{
  "d_model": 192,
  "balance_bias": false,
  "vocab_size": 8192,
  "lr": 0.00677,
  "steps": 2651,
  "dataset": "wikipedia_en"
}
Below are experts of layer 16 (counted from 0) of a mixture-of-experts language model. Rows are named router (the router's row for the expert), gate (a neuron's input weights, with its number), up (a neuron's input weights, with its number) and show model dimensions 0-191. Each number is 50 + 12 x the weight over its row's rms, rounded and kept within 0 to 99.
Before each expert's rows: "mostly gets" lists some tokens that are sent to it at least half of the time; "gets" lists some tokens that make up at least twice as much of what it gets as of all text. This comes from a sample of Wikipedia text that the model never trained on. Tokens count by the router's weight.

# expert 32
mostly gets: " hundred", " million", "300", " twenty", "500", " a few"
gets: "5", "3", "4", "6", "2", "7"
router:53 59 40 47 33 51 49 40 23 41 45 73 35 31 54 32 36 73 67 56 43 44 63 47 43 63 54 43 57 37 53 12 67 52 36 28 54 60 65 55 47 40 63 69 50 52 35 71 44 36 51 37 41 44 57 49 42 64 49 64 72 50 56 67 70 48 54 47 25 61 64 39 37 69 37 52 46 40 43 55 46 45 49 62 52 58 49 54 63 55 44 52 46 39 54 38 40 50 29 38 24 45 61 49 42 44 54 42 59 65 62 56 71 58 42 55 58 41 39 46 73 73 61 35 82 51 62 46 61 53 69 57 44 58 49 63 41 48 47 53 39 55 39 35 65 43 37 56 53 69 41 42 39 34 54 53 41 30 32 52 58 67 39 51 39 24 57 56 31 47 50 57 44 50 35 59 51 69 59 53 48 59 44 40 67 37 75 61 58 31 40 39
gate0:55 51 34 63 55 55 42 38 59 51 55 46 61 39 28 46 57 52 42 40 42 58 63 35 49 75 40 46 37 53 27 49 62 32 51 46 72 44 67 62 43 48 48 24 41 77 69 50 63 72 38 33 55 56 51 52 53 43 37 51 33 51 34 66 49 27 41 80 43 49 39 49 27 45 56 42 50 45 27 49 50 64 61 67 42 59 51 47 64 57 40 35 27 44 49 60 53 58 34 44 48 73 53 40 29 61 68 42 42 66 59 31 24 73 58 43 45 73 50 43 66 39 53 47 40 53 71 53 65 50 26 56 54 24 53 52 39 60 41 26 58 45 49 47 74 43 40 46 48 45 57 42 43 42 43 47 24 67 36 47 53 46 47 62 61 59 62 49 76 42 38 60 36 49 61 69 47 52 55 48 65 54 44 53 50 66 54 47 52 57 66 54
up0:38 68 33 64 53 32 40 70 37 43 35 42 38 44 43 47 43 50 45 50 72 35 52 51 25 46 34 68 32 32 48 58 48 68 52 62 36 58 44 38 66 67 45 63 40 79 44 66 49 49 45 29 59 66 50 75 50 40 61 45 45 45 33 54 52 60 32 50 57 34 53 67 48 67 46 34 51 40 65 44 62 58 53 64 61 42 67 31 50 52 50 44 42 37 36 43 43 44 46 49 64 66 31 43 41 72 56 45 27 68 68 36 43 49 33 60 53 61 27 54 43 54 43 52 46 48 43 39 48 37 51 46 50 44 48 17 43 92 30 38 45 58 57 60 49 46 65 47 41 37 69 42 63 40 52 35 68 61 37 58 51 56 55 56 35 39 42 46 45 55 40 69 43 50 57 54 52 50 35 46 48 52 53 72 43 60 50 37 33 52 25 54

# expert 3
mostly gets: " In ", "In ", " in ", " the ", " in the ", " a "
gets: " ", " | ", ", ", " in ", ": ", "| "
router:41 45 35 42 30 58 47 56 36 60 47 51 57 40 58 35 50 43 51 69 63 49 54 55 62 50 39 63 60 38 37 43 24 64 53 36 66 66 52 42 43 55 42 29 62 63 39 39 33 34 43 45 76 66 65 29 75 35 59 24 43 34 37 41 66 61 67 52 65 53 39 49 38 51 60 58 53 51 59 55 46 50 43 59 60 56 53 50 84 58 62 61 40 49 34 43 65 66 57 63 44 38 60 49 57 64 64 52 59 34 34 61 29 63 59 49 37 37 62 45 70 45 65 47 56 36 55 63 24 45 53 46 44 62 52 48 59 41 50 65 53 32 35 47 73 56 31 33 43 40 30 56 46 52 36 34 39 35 40 51 56 71 30 34 69 31 75 42 60 57 48 33 48 61 43 50 50 46 39 46 43 37 59 64 56 67 55 58 57 68 56 43
gate1:46 48 60 63 37 51 34 60 40 43 73 54 50 64 62 64 68 54 75 47 55 66 54 46 48 59 48 43 39 51 38 53 52 64 50 38 53 61 40 39 37 59 52 36 50 54 50 69 47 53 42 18 51 65 56 51 43 32 48 50 37 44 34 56 41 64 38 54 48 51 49 52 64 65 39 55 50 56 67 44 63 44 46 53 51 45 57 46 65 50 32 35 44 46 52 56 76 46 48 68 64 39 38 56 41 50 91 64 71 55 48 61 54 51 41 67 54 67 48 56 49 45 51 51 44 36 43 47 39 57 25 51 36 41 49 41 62 30 49 39 70 60 57 43 45 36 47 74 46 39 50 39 47 16 64 61 51 75 47 72 61 26 65 43 44 52 45 43 43 65 56 36 41 60 78 37 47 72 44 17 45 49 61 50 41 53 77 68 59 66 63 35
up1:48 41 59 61 55 51 51 65 25 64 46 36 34 71 48 52 53 65 51 42 50 65 44 50 71 56 37 49 50 48 49 57 46 56 43 32 60 58 56 45 38 41 56 53 60 55 64 67 43 78 41 21 56 62 63 45 45 42 45 51 44 44 41 61 43 43 29 51 41 51 40 54 79 61 58 42 57 58 74 44 59 25 24 65 44 50 58 62 48 31 40 45 50 50 44 29 70 38 46 50 51 46 48 59 39 55 67 60 73 52 57 61 56 71 40 69 58 60 47 58 39 66 65 61 51 49 45 32 54 46 40 31 58 47 46 41 67 49 39 53 81 44 47 44 50 44 57 57 47 53 27 48 33 35 50 45 54 76 40 68 72 39 63 58 26 42 32 36 47 57 41 42 32 71 59 27 43 53 64 55 38 47 49 47 35 72 65 68 64 64 59 31

# expert 58
mostly gets: " on ", "On ", " On ", "- Born: ", " | September ", ") | −"
gets: " | ", "| ", "–", " ", "; ", ") | "
router:53 61 51 43 41 54 43 59 40 56 34 76 41 52 62 43 50 53 45 28 62 68 57 53 62 60 48 34 55 52 69 62 46 57 44 44 50 61 64 38 72 60 52 57 40 50 60 41 54 53 58 68 54 70 34 50 27 50 49 56 56 35 50 46 67 72 60 36 47 36 17 54 59 68 68 70 63 57 47 75 42 45 51 60 53 51 34 61 61 60 39 58 56 51 40 50 53 70 74 56 38 69 68 61 52 32 41 58 50 52 43 42 42 45 32 45 47 58 56 49 38 50 65 55 63 37 35 61 58 71 29 53 72 48 42 41 60 66 54 45 51 55 46 52 53 54 48 62 22 53 52 64 57 61 82 59 62 45 36 54 58 59 54 58 48 51 58 46 34 41 50 35 42 51 20 41 55 80 27 38 28 40 48 68 42 44 34 35 54 52 45 75
gate0:62 40 52 55 27 27 52 55 57 64 61 53 48 48 50 52 48 26 53 47 73 39 51 38 25 50 47 58 61 51 41 30 72 52 67 50 64 48 34 44 54 54 56 58 53 46 27 44 62 58 58 48 59 41 42 54 39 25 41 82 50 48 33 74 44 80 54 45 70 55 57 57 45 50 64 44 20 56 59 57 38 34 55 52 49 62 37 49 50 43 49 35 58 17 27 43 59 33 42 38 28 24 61 41 62 39 51 43 53 38 36 42 52 85 48 66 31 57 36 49 56 62 54 63 56 38 41 46 33 62 51 58 50 53 46 48 44 47 55 41 40 58 65 44 43 53 71 69 57 29 59 56 49 78 66 46 50 59 39 48 59 52 38 38 44 58 49 54 52 45 44 47 26 36 50 57 45 52 55 44 50 46 32 38 35 40 50 41 52 55 25 65
up0:47 43 58 49 28 53 54 44 40 45 52 51 58 59 28 56 37 29 55 37 55 75 50 58 37 44 48 71 74 38 38 46 42 33 49 39 48 44 48 43 48 52 54 43 55 30 68 46 66 68 46 44 49 49 44 62 43 56 38 68 35 69 50 45 51 43 52 64 60 50 51 55 53 39 44 36 33 34 57 47 47 48 45 50 37 55 57 56 50 52 66 52 68 51 42 45 61 25 53 51 33 41 44 41 38 44 70 42 55 37 34 31 53 75 49 49 56 30 50 41 56 68 47 71 98 59 50 50 38 67 22 52 35 49 42 52 64 29 50 42 42 50 58 54 40 57 48 64 21 49 45 32 56 59 33 37 47 65 46 37 62 46 53 56 59 48 52 34 51 22 67 60 61 54 43 54 28 71 46 51 63 50 47 24 59 38 35 43 77 44 30 66

# expert 13
mostly gets: " Released:", "66", "77", "33", "45", "44"
gets: "12", "11", "10", "13", "15", "0"
router:41 36 53 48 54 52 83 37 52 45 44 51 54 69 47 39 48 69 63 45 47 57 70 60 61 47 44 48 43 68 53 48 41 20 63 57 39 39 21 31 68 57 40 67 36 52 40 31 47 44 47 46 57 49 52 65 51 53 29 47 61 53 55 31 73 50 47 61 42 69 56 51 48 58 55 69 55 51 56 44 51 42 61 42 52 41 49 33 68 63 43 35 41 30 31 65 48 65 41 55 54 43 59 50 69 40 63 49 44 51 52 56 54 23 44 48 53 44 40 79 68 66 67 41 52 51 66 55 64 65 53 71 33 38 50 56 37 61 58 31 35 49 31 58 47 41 64 82 45 48 63 55 63 46 72 51 65 55 61 53 43 43 67 54 40 59 30 53 41 59 51 54 53 49 54 43 45 23 49 44 22 59 62 30 71 63 55 61 57 59 65 58
gate0:46 54 75 50 36 54 69 51 49 28 43 53 57 30 60 56 65 30 59 56 44 48 62 63 55 45 44 47 53 51 40 55 48 46 65 57 60 57 53 74 57 47 73 45 71 76 48 33 42 60 17 19 28 44 49 60 65 54 51 47 49 72 44 41 55 63 47 76 50 59 37 46 66 73 51 58 65 56 55 35 38 43 58 37 68 51 56 42 59 48 58 56 42 39 36 50 39 49 46 36 70 37 49 54 56 50 72 78 37 53 38 47 53 43 83 53 28 43 56 69 41 54 50 66 46 44 45 35 61 66 44 42 56 60 37 70 48 59 49 61 66 57 55 69 36 46 64 39 37 62 61 35 31 70 56 36 69 55 45 56 47 65 48 30 65 57 47 54 43 49 52 49 58 42 47 44 68 36 39 55 55 64 49 24 37 51 55 47 37 36 50 43
up0:32 43 49 39 42 44 53 49 28 68 54 59 55 37 45 47 69 46 56 52 54 69 61 55 66 37 33 41 48 36 51 55 47 51 41 69 47 46 60 56 49 53 74 64 66 72 46 37 37 56 34 52 56 64 47 47 59 43 63 42 64 63 29 31 50 47 41 56 52 43 53 56 50 75 22 37 79 61 63 17 46 33 29 42 48 52 39 36 41 58 57 55 26 56 36 28 34 68 51 38 64 52 45 59 54 61 80 41 49 50 49 37 60 55 70 41 36 61 45 44 49 50 58 52 34 41 28 37 63 48 40 27 61 46 53 77 52 69 49 67 63 63 50 82 42 58 57 52 42 37 60 41 54 56 53 38 72 60 61 53 41 57 52 33 58 59 45 36 47 40 54 45 50 29 68 44 44 45 41 69 50 39 56 33 43 35 46 42 49 44 43 40

# expert 63
mostly gets: "- Height: ", " | .", " ISBN ", "- Elevation: ", "- • Total: ", " mid-"
gets: "1", "-", ",", ".", " | ", " ("
router:42 18 55 41 59 41 67 57 51 52 58 43 61 37 58 47 65 17 56 40 58 42 69 52 31 49 38 52 38 58 36 58 40 64 51 69 49 49 69 74 62 55 50 66 50 46 40 53 38 77 44 44 46 76 60 49 63 61 52 62 54 48 52 49 47 55 52 48 71 38 48 54 44 60 74 64 46 40 63 53 47 42 53 57 45 49 50 33 45 40 47 43 26 65 44 64 40 65 57 55 58 53 65 42 52 67 53 36 52 40 46 43 34 67 76 51 55 54 44 57 49 58 55 30 55 38 43 55 53 77 52 45 43 45 53 33 52 33 59 42 44 56 49 47 71 55 60 44 49 48 88 38 37 41 65 67 61 40 46 45 53 44 53 51 64 57 45 45 25 44 30 59 27 63 58 43 24 72 38 80 68 47 77 56 56 43 44 52 65 54 42 67
gate0:62 60 74 42 45 36 77 54 48 60 48 73 57 44 41 36 27 55 38 51 39 34 23 58 65 30 53 69 42 57 54 50 45 49 51 60 34 42 50 31 69 66 48 43 67 61 45 32 46 41 58 71 55 56 59 49 69 46 48 51 65 61 55 44 48 44 58 69 51 48 57 36 35 64 43 37 70 44 54 43 65 62 53 41 55 52 34 31 70 43 48 39 52 51 54 62 56 59 47 39 54 39 67 60 47 38 72 43 66 40 51 53 61 42 61 61 48 42 69 68 52 39 25 50 44 67 48 45 28 62 41 57 65 57 49 63 33 43 62 58 55 40 36 41 49 56 42 42 45 56 66 54 50 40 74 73 39 57 44 66 42 54 51 41 38 47 66 62 58 48 61 43 71 19 46 69 82 37 50 55 70 49 59 54 57 62 62 71 67 33 42 51
up0:66 71 23 52 66 34 55 56 41 56 44 60 49 53 39 45 70 30 61 34 41 38 73 46 48 36 49 78 30 74 53 52 47 57 51 33 39 45 52 42 47 49 36 57 67 69 44 53 41 20 57 53 37 41 43 44 55 57 56 60 38 52 60 35 57 45 26 47 47 54 54 47 61 40 57 57 61 49 52 38 50 44 31 51 58 41 58 63 50 51 49 68 48 43 52 52 45 43 43 56 46 47 42 41 74 57 43 68 52 22 41 52 51 40 62 44 46 45 42 38 56 91 38 45 49 42 55 31 31 90 45 67 68 57 49 45 54 61 53 45 42 51 39 34 34 70 44 57 43 35 51 38 56 37 59 43 61 43 51 35 44 66 62 65 28 74 54 38 52 56 43 50 67 44 44 76 55 42 42 63 61 42 49 64 59 49 35 47 24 61 62 48